Weights of a small mixture-of-experts language model, trained from scratch on English Wikipedia.
Size: 11 layers, width 96, vocabulary 3705, 13.2M parameters.
Training: a variant of SOAP for the experts, 512M tokens, 3908 steps.
Below are experts of layer 7 (counted from 0) of a mixture-of-experts language model. Rows are named router (the router's row for the expert), up (a neuron's input weights, with its number), down (a neuron's output weights, with its number) and show model dimensions 0-95. Each number is 128 + 24 x the weight over its row's rms, rounded and kept within 0 to 255.
After each expert's rows: a language model's description of what the expert responds to. This comes from a sample of Wikipedia text that the model never trained on.

# expert 5
router [135 111 105 103 136  82 126 157 127 123 163 140  88 107 129 156  93 125 183 144 125 143 133  88 124  95  68 116 102 116 118 140 133 148 139 108 104 126 110 132 169 170 138 137 113 111 122 115 159 146 121 160 119 126  98 122 114 166 132 117 142 162  89 116 154 128 102 110 153 166 155 136 144 106 136 121 142 142 134 134 120  91 166 148  64 121 182 148 112 137  93 139 115 131 149  97]
up1 [148 123 142 124 150  58  97  99 156 157 118 130 162 122 106 141 148 152 183 131 132 115 143 121 150 122 103 142 127 165 127 106  98 143 139 121 143 149 113 102  77 143  95 150 128 164 119  81 131 141  70 153 118 136 104 166 168 136 146 143 120 135 176 122 111 107 127 134 121 139 146 133 141  89 100 185 109 137 136 150 126 105 167  93 139 139 110 132 113 139 114  94 127 108 108 136]
down1 [130 123 140 159 141 159 120 117 152 163  93 123 153 113 128 173 121 133 103  64  95 125 122  97 168 147 115  94 100 135 103 137 120 118 153 134 125 134 154 134 143 171 128 157 125 129 157 136 120 163 121 155  93 158 171 154 102  83 129 158 109 155 106  97 137 104 166 125 143 132 125  92 132  99 135 139 148 126 166 154 115 110 144 146 117 128 123 149 144 166 135 129 102 198 145 113]
up2 [122  99 105 115 159  80 117 169 122 166 157 137 167  96 122 129 144  67 182 136 144 135 132 129 118  86 131 118 161 116 131 163 125 147 125 172 131 126 141 130 151 129 132 133 180 119 141  95 111 137 124 140 132 121  94 104  99 117 153  96  99 134 124 178 151 124  89 156 113 133 154 159 128 113 102 123  67  93 108 146 109 110 120 160 100 120 110 140 123 147 167 120 138 135 114 131]
down2 [136 106 131 125 133 157 116 111  99 182  53 119 117 183 106 127  71 127 141 142 137 111 123 131 116 131 112 134 132 137 107 154 166 109 113 102 128 122 142 124 136 114 142 160 112 162 108 175 182 110 122 138 122 134 124  86 160 142 159 140 138 118 102 173  79  94 154 105 125 113 115 138 118 136 103 182 104 123 120 121 156 101 126 138 127 136 148  84 126 102 133 146 127 144 157 133]
What it handles: Infobox field labels. Word pieces completing field names in infobox lines before a colon, such as Form-ation, Publ-isher, Genus, Location, Years active.

# expert 36
router [128 124 104 139 143 148 134 154 117 116 123 117  93 136  92 155  95 131 138 136 115 172 152 110 145  87 100 111 176 129 104 143 146  85 156 104 105 150 159 185 121 121 159 136 105 142 145 137 133 160 129 168  92 115 104 101 121 129 126 143 147 119 142 115 114 142 136 112 115 131  80 100 123 103 137 166 107 116 145 118 120 109 131 107 133 106 151 135 103 175 118 176 167  89 149  67]
up0 [177 149 127 149 102 138  89 128 114 148 138 119  85 116 124 128 172 135 158 131 118 104 126 138 107 152 106  84 108 115 168 144 125  82 146  93 135 113 159 123 110 132 160 145 122 127 138 116 139 112 182 172 108 100 107 150 147 134 147  93 121 151 146 116 134 122 122 140 121 107 141 129 154 109 126 120 118 110 104 121 189 107 114 141 191 138 133 165 129 116 165  89 184 100 117 127]
down0 [124 105 118 156 163 113  85 156  89 129 146 131 110 152 198 156 141  94 127 113 186 123 117 118 114  83 130 143 154 103  92 106 163 121 126 137 109 109 130 107  92 155 123 168 136 107 138  78 136 141 143 145 141 106 157 132 133 106 163  74  96 108 112 111 135 122 114 147 127 110  76 149 121 120 114 112 148 141 128 124 147 160 113 106 163 117 142  95 110 145 142 160 126 132 106 143]
up1 [131 101 162 112 131 163 132 133 165 168 143 140  97 137 108 119 117 127 129 109 150 162 113 123 104 128 121 116 138 140 122 173  98 121 148  80 152 158 138 130 121 137 129 205  93 156 123 126 118 149 127 157 166 102 128 106 107 175 151 126 102 140 135 136 167  95 108 131 122  71  95 131 133 116 159 126 102 161 110 120  91 139 158 131 151  79 118 120 143 136 134 130  82 151 153 127]
down1 [ 92 160  75 153 107 115 168 155 158 116 144 139 114 163 129 147 120 109 102 145 106 108 128  85 138 101 180 145 149 134 134  96 166 125 111 129 113 138 164 143 118 142  91 123 161 110 177 168 153 143 128 118 113 106 147  99 122 119 141 146 145 118 100 184 125 110 129 168 152 137 122 125  77 127 120 140 133 138 150 135 132 124 130  68 148 129 173 146 149  98 102 141 113 125 117 109]
What it handles: Initial l and clusters. Word-initial l, L and clusters fl, bl, kn at word starts: livestock, lyrics, loss, conflict, Knighton.

# expert 33
router [131 134 132 157 158 102  89  98 135 113 152 119 126 135  94 135 138 145 138 161 156 177 102 127 151  99 113 112 125 116 100 144  77 122 151  89 132 130 124 185 151  84 130 137 134 111 172 109 126 121 139 167 138 126 125  93 119 119 120 136 115 169 104 178 126 120 127 124 112 142  99 133 156 130 156 125 114  98 145 152 175  88  94 118  63 107 129 127 140 110 118 111 172 140 151 138]
up1 [122 166 170 154 160 135 154 110 104  83 140 176 117 142 150 144 128 135 150 106 153 195 128 131 130 150 167  95 132 102 127 170 139 148 105 120 114 113  70 156  98 156  88 122 151 131 168 100 139 158 150 135 109 143 141 137 126 120 148 133 137 146 104 126 100 144 153 175 133 167 157 135 118  77 150 149 122 130 153 105 150 129 127 149 135 157 128 126 119 119 142 151 159 135 114 106]
down1 [130 136  88 114 138 156 160 124 139  87 132 172 139 128 139 133 152 157 157 133 135 104 124 118 102 142 104 126 139 138 144 148 170 119 164 157 127 179 137 137 121  64  98  79 135  76 130 132 136 120 115 150 111  71 124  96 137 108 111 137 140 100 127 126 183 178 160 105 136 130 127 140 144 129 159 161 165 115 128 112 139 109 151 140 103  87 146 132 117  81 111 142 119 136 130 136]
up2 [109 107 133 133 106  96 141 134 149 122  74 116 150 109  91 160 121 136 134  87 159 130  99 131 120  83 119 163 166 118 125 141 154  81 136 134 155 155 106 111 160 137 105 134 145 127 108  95  93 101 164 171 155 126 123 144  82 125 118  99 150 145 148 169 119 138 106  91 128 152 119 174 124  87 156 130 149 155 113 129  98 142 117 133 144 142 151 114 152  85 110 136 140 129 124 178]
down2 [159 162 115 146 162 109  97 116 153  82 113 103 137 114 114 121 108  97 105 117 133 101 130 139 133 100 154 135 139 154 124 126 113 113 123 140 164 121  98 159 101 128 122 108 133 126 106 145 136  95 120 155 168 121 113 156 130 136 115 140 112 116 130 152 110 133 141 137  96 123  99 144 170 102 124 109 158  74 137 130 185 114 131 116 180 117  70  94 162 109 147 164  83 183 120 109]
What it handles: Letters c and T. Mid-word c pieces (As-c-ent, Bar-c-elona, ex-c-avations) and capital T starting names or titles after spaces, commas or dashes.

# expert 54
router [149 129  95 147 158 133 136 139 121  82 167 129 123 175  95 140  92 143 145 144 110 196 178 142  91  82 130 146 132 139 124 116 117 134 144 160 131 121 144 107  80 102 144 151 118 118 102 136 127 158 131 165 107 151 107 104 136 126 113 128 121 130 125 150 139 160 133 149 149 136 126  94 133 120 157 162 113 103 174  84 116  94 148 152 120  82 135 161 134 161 116 143 163 108 129 106]
up0 [121 162 119 109 123 124 108 158 164 122 131 138  97 125 125 128 112 107 125 130  96 144 120 130 175  80 131 108 133 144 161 117 110  71 114 165 161 119 142 108 118 145 127 140  87 156 112  98 122 163 157 114  95 164 146 100 136 114 117  84 100 108 115 114 161 112 137 116 145 125  68  73 126  94 119 128 147 146 159 101 103 143 129 146 101 160 162 123 136 117 126 120 173 103 131  90]
down0 [104 122 107 142 121 138 138 132 110 129 112 106 135 101  86 113 167 122 147  97 156 161 142 118 124 119 115 134  86 104  69 188 124 154 136 121 114 101 136 158 131 135 103 134 145 148  95 180  88  80 137 120  88 148 170 124 119 161 164 116 161 128 123  91  90 127 113 162 124 149 138 117 131 129 150 141  99 105 120 154 132 144 158  99 158 175 165 122 123 123 136  93 120 133 140 132]
up1 [142 106 141 129  91 182 149 108  97 153 148 146 122 113 109 152  75 168 126 112 116 171 122  89 168 108 144 126 117 135 155 157 148 124 118 128 114  93  98  96  94 151  87 160 138 119 119 128 165 123 159 145 116 120 127  82 121 154 118 166  92 111 105 117 104 107 126 129 113 117  81 106 129  94 124 167 146 167  97 114 117 100 137 123 131 128 145 138 105 175 140 103 141 103 123 129]
down1 [109 110 107 113 133 103 103 144 128 111 140 156 162 139  99  98 161 142 129 125 159 131 111 136 151 103 156 153 133 125 188  96 141 141  99 165 130 113 120 150 116  96 112 105 112  91 158 137 149 144 142 105 156 173  94 132 151 160 118 166 106 121 139  88 146 138 133  90 142 146 184 131 125 110 116 120 108 131 104 143 176 102 154 147  72 119  97 141 137 153 107 157 132 148 155  97]
What it handles: Initial W and L. Initial w, W and L starting words and names, often after a pipe in tables: Liverpool, winning, Wrens, skidded, Blackwell.

# expert 12
router [111 135 115 185 133  90 112 138 166 142 115 100 119 143  91 182 127 138 158 168 119 163 140 100 137 109 109 166 179 158  83 155 108 107 139 108 127 131 130 123 114 115 115 117 158 124 142  89 129 155 114 130 124 151 132 116 128 117 168 127 123 128 116 175 147 145 109  84 149 115 100  97 140 113 183 144 145 114 130  90 115  83 103 128  99 114 162 137 142 153 100 111 153 109 137 126]
up0 [137 118  89 132 134 171  78 134 123 139 119 110 126 140 108 153 134  65 126 146 176  75 163 152  90 137 132 158 129 107 152 139 135 144 112 130 151 166 111 133 110 162  85 140 173 136  83 137 148 139 108 147 110 129 141 122 134 130 131 137 131 144 150 158 137 146 138 137 155 122  91 114 152 143 123 114 127 140 135 138 125 120 179 150 118 179 136 124 174 116 107 150 199 144 125 131]
down0 [115 113 122 132 117 116 158 133 158 107 138 174 144 102 114 116 127 109 114  86 149 177  90 121 172 162 150 134 137 126 144 146 114  81  97 126 153 135  84 118  95 128 126 125 115  85 131 112 149 107 133 135 137 125 155 133 100 127 144 147  97 142 156 176  98 138 122 126 149 116 162 142 116 157 176  84 153 106 136 157  85 177 122 152 149  89 125 152 113 151 115 136 173 144 139 131]
up1 [109 119 100 112 128 129 128 120 105 185  96 144 142 152 134 135 147 103 155 120 125 163  93 106 128 114 148 180 116 111 143 137  57 167  85 158 111 105 122 127 115  88 130 169 136 141 118 107  72 123 160 104 147 174 147 100  95 140 116 130 132 148 136 123 140 157 134 117 127 122 121 135 106 117  93 111 108 130 162  97 165 133 143  94  77 137 126 141 138 125 123 113 152 110 140  94]
down1 [126  78 113 161  98 123 105 150 120 120 103 129 132 102 112 115 107 132 105 123 131  94 121 138 102  81 137 143 109 182  82 140 141  61 129 162 135 121  97  98 152 107 165 100 118 132  97 142 149 103 130 101 148  91 159 118 141 136 116 138  89 118 152 139  90 112 130 143 107 154 144 132 116 130 147 159 105 116  98 101  96 158 137 153 143 128 166 112 139  94  71 140 124 142 147 138]
What it handles: Word-initial C. Initial c or C at the start of a word or name, often after a pipe or line break: Creek, Census, Cavalry, casualties.

# expert 28
router [133 118 144 125 127 111 105 143 131 142 178 149 112 133 119 115 124 123 152 166 153 120 136 139 149 102 127 162  70  94 139 132  68 112 122 152  60 136 143  88 104 121 119 130 108 119 141 142 137 111 121 127  83  95 131 127 145 127 117 167 126 165 106 144 134 183 108 115 137 128  92 123  97 105 147 120 146 143 117 150 129  86 140 144 123 107 156 137  87 190 112 149 157 110 157 145]
up1 [136  86 103 117 125 121  92 156 113  57 142 168 156 131  95 118 123 121  91 140 151 134 144 146 111 125 164 143  48 123 126 152 122 144 130 164  94 115 125 139 141 150 107 172 131 134 120 133 144  90 123 156 122 136  94 124 128 115 117 110 133 137 142 121  96  96 104 150 127 149 107 136 114 129 176 130 136 158 169 105 108 135 131  92  83 141 111  86 122 108 138 131 146 120 128  80]
down1 [137 131 125 127 133 150 115 143 143 114 120 102 164  85 136 136  99 173 103 124  84  72 138 154 102 146 197 152 121 144 131 159 111 132 134 121 111 118  70 126 121  97 131 128 131 145  79 121 156 117 163 140 134 104 144 164 164  84 157 107 117 153 123 128 146 128 158 125 133 131 110 163 147 108 137 117 128 179 143 139 137 138 130 106 134 166 120 112  97 123 130  75 110 138  92 109]
up2 [167 130 149 126 154 144 139 134 164  81 152 185 125 115 155 173 146 139 142 155 148 128 161 128 130 139 143 181 100 132 142  97  95 125  97 118  55 123 112 119 124 115 112 136 130 159 118 129 122 147 116 163 144 119 116 153 134 121 107 176 167 151 114 113 168 111 160 129 135 128  99 100  99 122 124 117 177 154 127 122  95 117 154 135 100 152 143 119  80 144 140 133 117 129 120  98]
down2 [112 157  82 102 145 114 150 140  74  99 151 150 125 173 130 139 157 113 107 160 146 121 133 107 177 148 122 116 101 141 140 128  92 110 119 123 134 103 131 113 162 171 149 147 137 185 134 126 149 128 126 125 155 150 142 128 131 155  92 113 134  98 110 126 141 163 157 171  92  82 160 124  95 153 116 122 114 127  94 130 120 143 146 104 119 146 135 127 139 107 113 132  68 113 156 172]
What it handles: Proper-name fragments. Opening or inner pieces of personal and place names, such as Aust, Sing, Jo, Mich, ind in Kindersley, ann in Johannes.

# expert 41
router [114 121  95 174 114 110 117 123 145 143 132  91 132 100 116 127 123 109 168 179 104 139 190  98  99 131 122 120 136 107 101 153 105 138 141 124  87 117 137 126 122 164 155  99 149 106 129 125 112 164 148 127 124 127 134 100 153 168 124 115 117 145  96 140 170 132 127 104 161 121 108 142 123 149 162 124 171 136 111 133 163 126 125 116 119 112 132 175  80 159  87 114 175  86 159 130]
up0 [145 153 143 103 134 117  98 115 152 126 151 126 110 114 108 143 136 112 133 146 122 146 191  85  92 111 134 128 154 133  67 170 131 140 146  96 134 127 115 100  95 122 114  89 112 134 122 140 150 134 135 143 134  99 149 148 122 156 122  88 100 156 111 123 161 127 120 128 152 100 101  98 145 120 118 135 149 118 143  85 169 127  84 105  92 127  97 150 143 149  95 105 134  58 102 100]
down0 [162  90 127 178 180 156 154 157 104 120 123 135 118 132 155  95 120 128 137 114 132 151 125 120  90 143 122 143 139 130 131  79 111 115 168 167 166 128 121 156 155 145 153 149 104 103 124 131 166 125 136 127 125 153 139 184  92  99 140 150 107  82 114 124 133 131 110 107 180 142 145 135 132 132 127 152 132 131  94 167 122 120 101 129 172 141 157 154 115 111 119 151  99 118  78 102]
up1 [138 120  98 153  87 133  98 166  95 117 110 148 155 166 116 123 116 118 125 178 124 137 166 112 149 131 127 190 107 124  94 165 153 134 113 146  78 128 108 131 113 121  82 141 155 103 141 142  97 119 142 133 130 158 120 135 127 160  97 162  98 139 111 120 125 152 114  97 122 123 170 118 134 138 150 145 152 105 129 120 156 135  84 138 127  95 127 129  74 106  89 109 106 108 130  81]
down1 [155  97 141 100 110 155 136 122 112 129 105 173 103 161 174 143 129 162 171 128 108 115 142 151 149 147 111 119  90 134 159 133 174 129 129  96 142 103 105 170 141 147  87 123 159 127 107 112 148 137 125 123 131 122 138 122  96 117 110 111  73 158 111 130 184 105 113  98 114 101 131 141 119 152 134 103 146 119 152 122  82 149  93  95 104 136 172 142 114 123 163 114 113 105 139  89]
What it handles: ort and ey pieces. Word pieces like ort, ey, ear and ern after an opening consonant, as in Shortly, Norton, Fort, opportunity, plus Court and Town.

# expert 13
router [139 153  98 119 140  74 109 148 168  68 129 120 112 137  98 125  96  98 154 133 145 165 148 129  94 119 138 112 142 113 112 110  95 121 113 124  95 116 141  95 130 143 143 167 164 131 123  72  71 171 139 123 163 132  96  96 141 105 106 110 102 129 120 108 124 156  97 108 156 131 110 129 121 125 134 126 136  89 164  83 129  84  81 132 134 123 110 130 103 105 124 133 139 143 143 138]
up0 [150 145 112 164 125 131 119 180 136 161  97 126  99 139 123 151 123 113 133 156 138 116 154 117 138 118 135 126 124 134 116 119 104 151 109 144 148 146 116  93 179 166 104 131 148 114 131 138 100 164 143 152 178  87  97 106 113 110 170 133 150 151 147 130 174 138  83 128 175 138 129 108 143 159 119 140 160 103 159 112 145  92 130 113 117 175 149 166 132 103  84  84 143 151 119 122]
down0 [ 98 150 147 180  93 194 150 146 106 175 106 112 144  88 153 140 123 125 174 137 111 111 118 115 121 113 149 144 134 162 128 113 132 124 122 118 136 128  80 112 139 123 131 166 134 110 104 121 142 123  84 141 183 159 155 139 139  85 102 170 106 129 152 160 113  98 141 144  97 121 141 117 126 166 126 170 132 103 135 134 110 133 143 109 111 182 153 139 109 155 123 120 123 157 138 134]
up1 [124 161 115 150 126 109 155 174 114  92 125 157 134 135 130 144 130  88 123 164 110 150  46  93 160  98 104 117 123  87 128 148 129 163 179 102 143 133 121  98 162 125 105 130 103 136 120 110 108 155 135 136 119 152 149 116  76 134 123 128 131 149 125 121 120 141 116 152  86 130 149 115 123 126 102 126 126 169 113 171 124 140  96 132 132  88 109 114 149 129  76 177 123 144 133 121]
down1 [133 129 142 105 130 146 112 126 143 122 130 147 173 133 106  97 115 126  87 115 161 123 116 125 125 109 108 124 155 156 132 153 112 147 158 132  48  94 123 138 143 136 137 129 128 160 132 155  89 149 110 155  97 127 147 136 183 153 155 131 145 107 114 138 125 108 139 164 126 156 185 137 113  89 139 172 147 130 147 104 176 127 146  99 118 147  91 126 121 104 175 135 118 120 152 179]
What it handles: Parentheses and word-initial S. Opening parentheses after a word or quote, slashes in table headers, and capital S starting a line, e.g. CDs (RPM), Personnel/Notes.

# expert 35
router [140 164 142 153 143  86 105 154 165 132 113 103 112 179 100 114  91 119 136 130 148 122 137 125 161 119  92 143 145 102  79 125 104  91 120 145 123 144 125 116 154 141 146 117 183 163 159  88 130 146 153 141 149 120  88  86 120 119 144 110 178 187 134 154 134 148 123 128 152 125  97 137 139 143 161 167 127 154 142 107 120 112  90 108  90 143 137 129  97 108 138 118 131 138 142 120]
up22 [145 137 175 112 141 123 120 116 140  97 115 145  94 165 103 157 133 120 176 122 106 154 100 187 124 183 107 154 146 131 114 139 119 111 143 153 132 110 119 128 149  97  89 139 183 126 106 111 144 107 147 116 106 152 113 156 121  94 131 173 134 120 155  79 150 128 160 123  83 109 148 107 141 114 104 144 108 142 119 107 115 130 129 120 151  83 116 142  95 157  94 151 143 122 137  89]
down22 [141 137 118 134  85  99 118 103 139 138 160 162 141 139 125 139 153 162  95  88 153  80 155 135 113  87 106  98 125  96  96 159 114 138 138 120  95 176 122 142 128 165 123  86 152 138 100 174 145 119 142  75  91  98 144 135 130 149 158 126 158 108 124 153 173 123 119 123 124 150 105 117 115 102  98 133 136 103 130 169 114 117 114 140  88 146 143 135 112 118 119 166 103 104 108 110]
up23 [114 112 154 122 130  72 132 150  89  94 155 154 139 145 161 132 104 146 131 152 136 131 117 112 132 128 126 155 122 158 135 138 111 170 102 161 130 146 131  93 107 128 124 117 134 169 142  84 152 158 127 146 171 105 127 162 149 111 166 135 139 171 131  91 123 171 112  98 168 155 105 144 130 138 157 149 122 147 164 115  64 132 100  99 107 128 105 114 123 118 150 112 126 121 153 180]
down23 [147 145 137 146  97 117  99 125 128 118 127 116 134 124 102 132 102 179 108  75 128 135 103 132 139 139  94 116 153 126 153 167 149  94 145 163 112 137 119 163 143  77 180 102 104 129 132 130 121  98 102 110  90 160 122  90 164 137 105 141  94 117 145 135 141 131 184  99 108 142 123 131 185 175 139 141 140 128 127 136 178 115 139 122 110 119 139 117 113 127 104  90 107 108  94 145]
What it handles: Initial vowel capitals. Single vowel letters starting a word, mostly E, O, e and U, often at a line or heading start, as in Eastern, Ottoman, elements.

# expert 18
router [113 153  96 160 125  87  98 152 131 130 132  97 121 177 126 169 112 111 151 150 166 158 176  80 106 119 109 130 106 119 104 150 110 116 147 142 133 106 135 143 171 147 139 140 130 174 145 118 138 120 139 113 129 104  80 114 107 167 131 109 146 148 113 126 120 132 117 118 155 167 143 125 135 114 125 146 193 125 123 116 163 117 129 194  78 140 143 137  92 126 119 138 134 109 139  95]
up0 [ 83 127 135 104 150 128  97 114 119 116 121 131 110 142 188 158 126 140 159 166 151 157 109  85 113 160  98 114 100 117 129 132 132  98 148 176 140 110 147 118  95 110 136 114 118 157  86 125 143 175 130 138 128 139 161 139  86 101 186 108 127 155  84 147 128 113 140 106 169 167 130 152 152 114  92 109 110 102 126 124 143 162 127 110  98 132 124 128 138 118 141  83 138 118  98 137]
down0 [197 154 173 110  92 168  82 124  78 120 141  97 132 149 126 139 174 139 108  82  89 119 147 146 141 144 110 152 124 149 116 117  97 160 125 165 123  83 158 144 139 129 145 119 108 148 124 120 124  95 125 139 118 118 130 120  96 159 144  90 106 106 138 132 121 132 158 108 132 125 155 176 112 120  82 105 135 115 120 113 132 135 127 102 152 130 181 148 154 135  99 137 131 110 150 121]
up1 [ 90 115 162 143  77 138 137 140 115 104 101 112 116 122 134 135 106 116  90 156 132 107 175 190 108  94 129 154 144  92 150 122 138 115 117 132 162 136 109 101 123 162 116 110 119 145 166 134 145 170  94 113 103 156 133  99 122 114 135 144  87 132 150 162 141 154 138 118 108 127 104 124 118 105 114 106 103 144 189  90 115 113 101 136 133 119 126  60 111 135 138 118 160 140 144 150]
down1 [125 131 150 145 120 187 137  98 120 114 108 109 149 117 133 113  95 127 128 129 116 126 107 148 166 150 151 187 127 131  76 119 119 137 115 167 128 111 119 138 125 112 100 151 110 109 158 138 188  96 115 132 159 120  84 166 146 115 154 151 123 136  93  95  93 142 110 139 145 137 171 124 138 142 126 133 154 110 154 113 141 107 108 125 145 127 137  79  87  71 161 120 128 150 111 168]
What it handles: Institutional and topic nouns. Nouns and word endings for fields, institutions and activities in biographies: football, government, school, politics, university, science, society.

# expert 19
router [137 127 140 123 152  79  96 132 132  92 161 117 106 172 123  96 104 117 130 132 122 144 127 117 132  84 136 149 101 108 149 121  79 106 166 127 140  87 108 126 108 145 175 153 130 147 137  91 100 152 154 175  97  99  70 123 131 163 153 106 125 125 116 180 114 142 101 137 165 142 103 128 159 114 138 151  97 124 171 106 175 147 114 115 114 111 125 121 115 129 136 153 133 136 128 148]
up0 [113 134 137 123 114 129 113 141 132 124 146 127 107 124 165 141  97 111 133 179 135 105 127 113 191 130 144 122 131  94 124 126 122 177 135  89 100 109  63 126 126 125  96 158 149 118 146  68 116 129 123 120 124 128 126 162 128 159 132 164 124 140 104 127 162 109 105 117 121  84 122 116 116 115 153  73 127 166  99 143 121 121 103 129  88 158 176 145 124 158  94 137 109 131 146 176]
down0 [136 104 136 129 141 118  95 194 147 107 127 108 154 146 110 157 104  98 132 119 141 143  71 167 129 134 118 142 108 133 150 141 100 143 122 145 135 116  98 126 149 112 128 142 130 120 133 111 122 126 113 108 150 137 105 109 150 162 156 196 183 143 144 148 134 182 149 127 153 134 117 171 167 131 150 134 148 105 136 132 124 169 110 146 112  98  82  98 108 126 153 116 143 117 187 140]
up1 [124 148  99 183 111 100 144 150 131  95  99 139  87 130 116 108  96  46  84 120 120 147 125 102  99 141 125 126 142 114 134 122 149 115 145 116 114 143 165 106 106 135 139 167 115 151  75 118 134 103 104 140 120 102 124 126 132 129 112 106 131 107 108 109 139  95 136 130 157 138 123 187  97 163  92 155 125 126 170 137 117 140 163 136 176 107 142 150 123 121  97 144 140 111 157 127]
down1 [ 64 121 143 152 104 112 129 137 124 123 155 108 138 125 121 128  93 103 171  80 100 122 139  87  99 134 119 139 142 137 116 110 139 118  77  96 124  95 148 137 100 101  97 112 156 147 136 132 158 129 109 136 104  77 122 147  89  94 104 137 124  87 101  97  72 132 132 111 109  82 101 170 117 126 129 121 100 102 126 135 105 118 130 164 129  96 119 140 135 113 153 153 125 151 145 157]
What it handles: Word-initial S/D/Se onsets. First piece of a capitalised word or name beginning with S, D, Se or De, often after a table pipe or comma, e.g. Destructoid, Sudan.

# expert 48
router [142 131 121 150 180 129 100 120 136 112 158 119 134 128  94 121  93 111 156 151 126 155 152  97  91 120 132 142 121  89 168 125  92 113  89 142 105 120 137 118 119 100 147 167 108 136 112 122  98 185 106 122 153 103 150 127 108 137 150 134 102 133 142 126 162 130 104 112 173 157 124 126 129 124 125 126 185 137 176 135 167 117 150 175 145  80 129 112 107 163 108 144 159 137 137 167]
up1 [144 116 139 107 137 158 104 137 100 115 121 129 112 136 146 118 111 136 201 136 167 169 151 122 124 106 146 136  83 122 147 131  95  95 125 147 142 115 123 131 143 106 194 142 135 163 123 125  81 199 171 127 125 147  89 146 129 149  86 141 124 143 191 110 121 117 146 125 121 109 144 141 111 124  99 113 175 123 133 121 148 113 143 118 112 131 122  90 110 131 101 151 133 122 158 143]
down1 [167 132 160 144  99 127 137 110 144 159 131 114 129 143 171 153 150 113 107 105 123 137 135 118 103 116 125 137 118  94 104 168 151 152 113 151 144 139 149 133 118 104 126 141 106 178 135 144 126 126 134  91 151 115 157 168 164  95  87 125 147 144 157 129 161 147 118 126 168  94 136 187 154 130  98 140 140 122 101 107 126 135  77 133 108 206 103 125 133 135 103 117 106 145 154 158]
up2 [137 138 122 113 137 106 133 139 146 126 156 167  90  89 112 135  98 115 138 134 167 109 116 143  91 128 149  98 146 128 134 130 126 110 118  91 132 134 134  88 153 110 153 148 101 145 103 149 102 192 174 155 117  93 153 129 137 102 131 101 163 115 134 124  85 166  85 168 144 145 120 110 107  88 131 108 155 143 141 113 188 143 110 157 148 101 111 142 150 160  91 136 138 126 127 150]
down2 [144  99  92  80 116 106 107  98 133 138 123 126 141 120 114 114 105 110 168 138 138 149 151 152 122 143 119 129 140 169 100  92 159 112 131 157  91 129 125 151 104  87 103 132 173 145  97 110 146 101 107 103 152 186 142 125 145 112 115 142 126 137 141 136 144  60 154 137 136 121 115 141 171 108 149 169 144  90 128 125 118  94 136 163  92 137 102 146  71 134 143 142 141 124 107 133]
What it handles: Mid-word ass/arg clusters. Word-internal pieces like ass, oss, arg, ang (masses, ambassadors, target, Massachusetts), plus the "^{" footnote marker after "Playing career".

# expert 37
router [141 126 129  97 156 114  99 134 132 105 116 143 105 145 116 133  88 102 139 125 164 123 128 123 163 110 127 143 138 136 165 105 104 105 104 153 141  84 151 153 146 146 134 166 117 159  88  81 100 133 163 144 154  75  90 101 137 143 162 126 103 175  87 146  84 144 120  81 145 148 133 124 113  88 136 110 125 173 164 110 159  87 115 158 145 138 117 130 129 106 131 136 126 129 136 143]
up1 [129 136 171 154 169 129  92 100 127 169 130 112 116 144  98 132 145 164 127 156 110 125 150 141 130 143 138 109 105 158 142  88 126 111 138 121  87 128 124 128  97 120 115 107 140 133 157 136 122 151 136 127 125  98 114 102 140  96  95 105 150 144 116 126 143 136 125 138  82 107 122 113  90 116 129 114 157 160 167  92 169 114 137 191 125 134  89 191 141 149 178 165  97 109 116 113]
down1 [155 113 113  97 135 103 117 130 180 148 129 121 106 119 112 138  94 155 140 135 125 184  87 101 116 133 118 137 142 146 112 109 152 103 129 142  86 106  88 117 138 135 102 154 116 139 109 158 149 105 169 124  93 163 109 166 126 129 128 109 174 162 126 128 156 123 122  89 105 132 111  75 144 138 147 152  96 131 113 147 117 156 117  83 120 115  77  84 108 120 122  78 115 126 125 139]
up2 [151 168 127 147 131 105  98  97 158 127 102 138 141 131 151 122 151 118 121 182 100 141 162 135 169 132 113 159  75 118 177 140 146 126 115 118 148 126  86 106 138 139 141 101 103 127 114 112  97 137 108 136 148  66 157 159 133 136 110 120 137 132 104 114 107  98 120 109 147 129 109 114 116  71 116 151 123 146 175 115 151 142 112 159 157 137 108 121 112 132 157  84 167  91 104 120]
down2 [172 174 134 142 116 103 164 159 164  97  82 130 119 148 150 109 105  95 115 100 136  89 134 144 140 120 113 131 133 155 114  87 105 135  96 122 110  95 142 126 175 111  98 108 119 142 129 103 126 141 127 124 105 116 119 113 115  91 153 136 138 132 134 166 123 104 128 123 111 114 146 148 129 138 128  79 113 127 161 139 172 115 206 130 109 144 176 157 126 141 121 143 102 117 132 182]
What it handles: Latinate prefix openers. Word-initial prefix pieces like con, ex, res, ass, pre, trans that begin longer words, e.g. convention, rescue, Associates.

# expert 22
router [133 134 108 174 139 116 129 107 144 135 115 161 119 137  89 116 111 129 153 158 123 176 131 141 110  97  92 148 160 128 108 140 135 125 156 138 115 106 139 155 142 125 114 138 143 122 161  86 141 151 152 152 118 107 113 130 139 174  80 134 148 119 114 137 147 121 120 113 113 119  73 157 178 107 142 125 104 106 180 132 179 103 111 130 105 120 110 130 108 113  66 121 196 110 114 123]
up23 [112 103 157 128 165 126 114 108 137 199 121 158 103 122  84 100 135 145 154 158  98 119  94 108 145 130  71 135 121  82 120 123 108  87 131 100 127 136 154  95 127 116 151 116 145 158  86 121 117 148 133 135 140 135  94 151 146 118 129 130 173 137 107 134 108 121 149 165  93 114 122 116 158 128 114 125 123 127 163 135 139 120 124 131 125 107 106 161 117 166 185 159 124  85 114  90]
down23 [141 128 135 155  77 107 123 134 142 143 108 120 201 101 118 108  97  74 143 134 106 108 145 107 145 111 156 161  94 119 132 129 158 130 134 146 142 126 153 155 105 150 107 124 128 125 131 124  79 155 119 129 146 133 125 115 117 151 137 110 118 122 131  84 107 140 182  92 103 160 119 123 165 152  90 108 124 163 139 140 102 146 170 148 131 174 138 110 105  80 151  96 134 157 144 127]
up24 [ 65  94 149 150 146 108 121 138 144 107 119 108  95  97 155 150 134 150 109 145 140 149 138 134 144 137 134 145 155 108  76 105 140 121 144 108  88 139 121 157 117  82 143 129 110 144 111 166 101 152 165 125 147 138 117 123 154 126 124 119 130 163 132 121 122 128 177 136 111 140 116 118 128 124 115 156 117 128 194 140 171 109  81 127 123  83  81 134 140 115 112 127 175 116  75 109]
down24 [122 149 141 114 140 133 146 130 123 130 138 141 147 154  95  98 131 131 108 118 125 116 141 147 138 134 143 113 131 124 145 142 110 118 128 172 180 101 173 149 200 128 148 156  86 149 158  96 163 117 196 149 134 101 152 116 129  92 115 144 127 107  74 137  96 100 128 150  89 147 128 132 176 115 146 104 118 138  90  95 121 112 118 108 119 117 121 166 160 138 121 130  90 156 151 127]
What it handles: Letter t pieces. Word-initial t or T pieces, as in treated, taken, Title, Tigers, including hyphenated and table-cell forms like Multi-touch, three-time; also qu.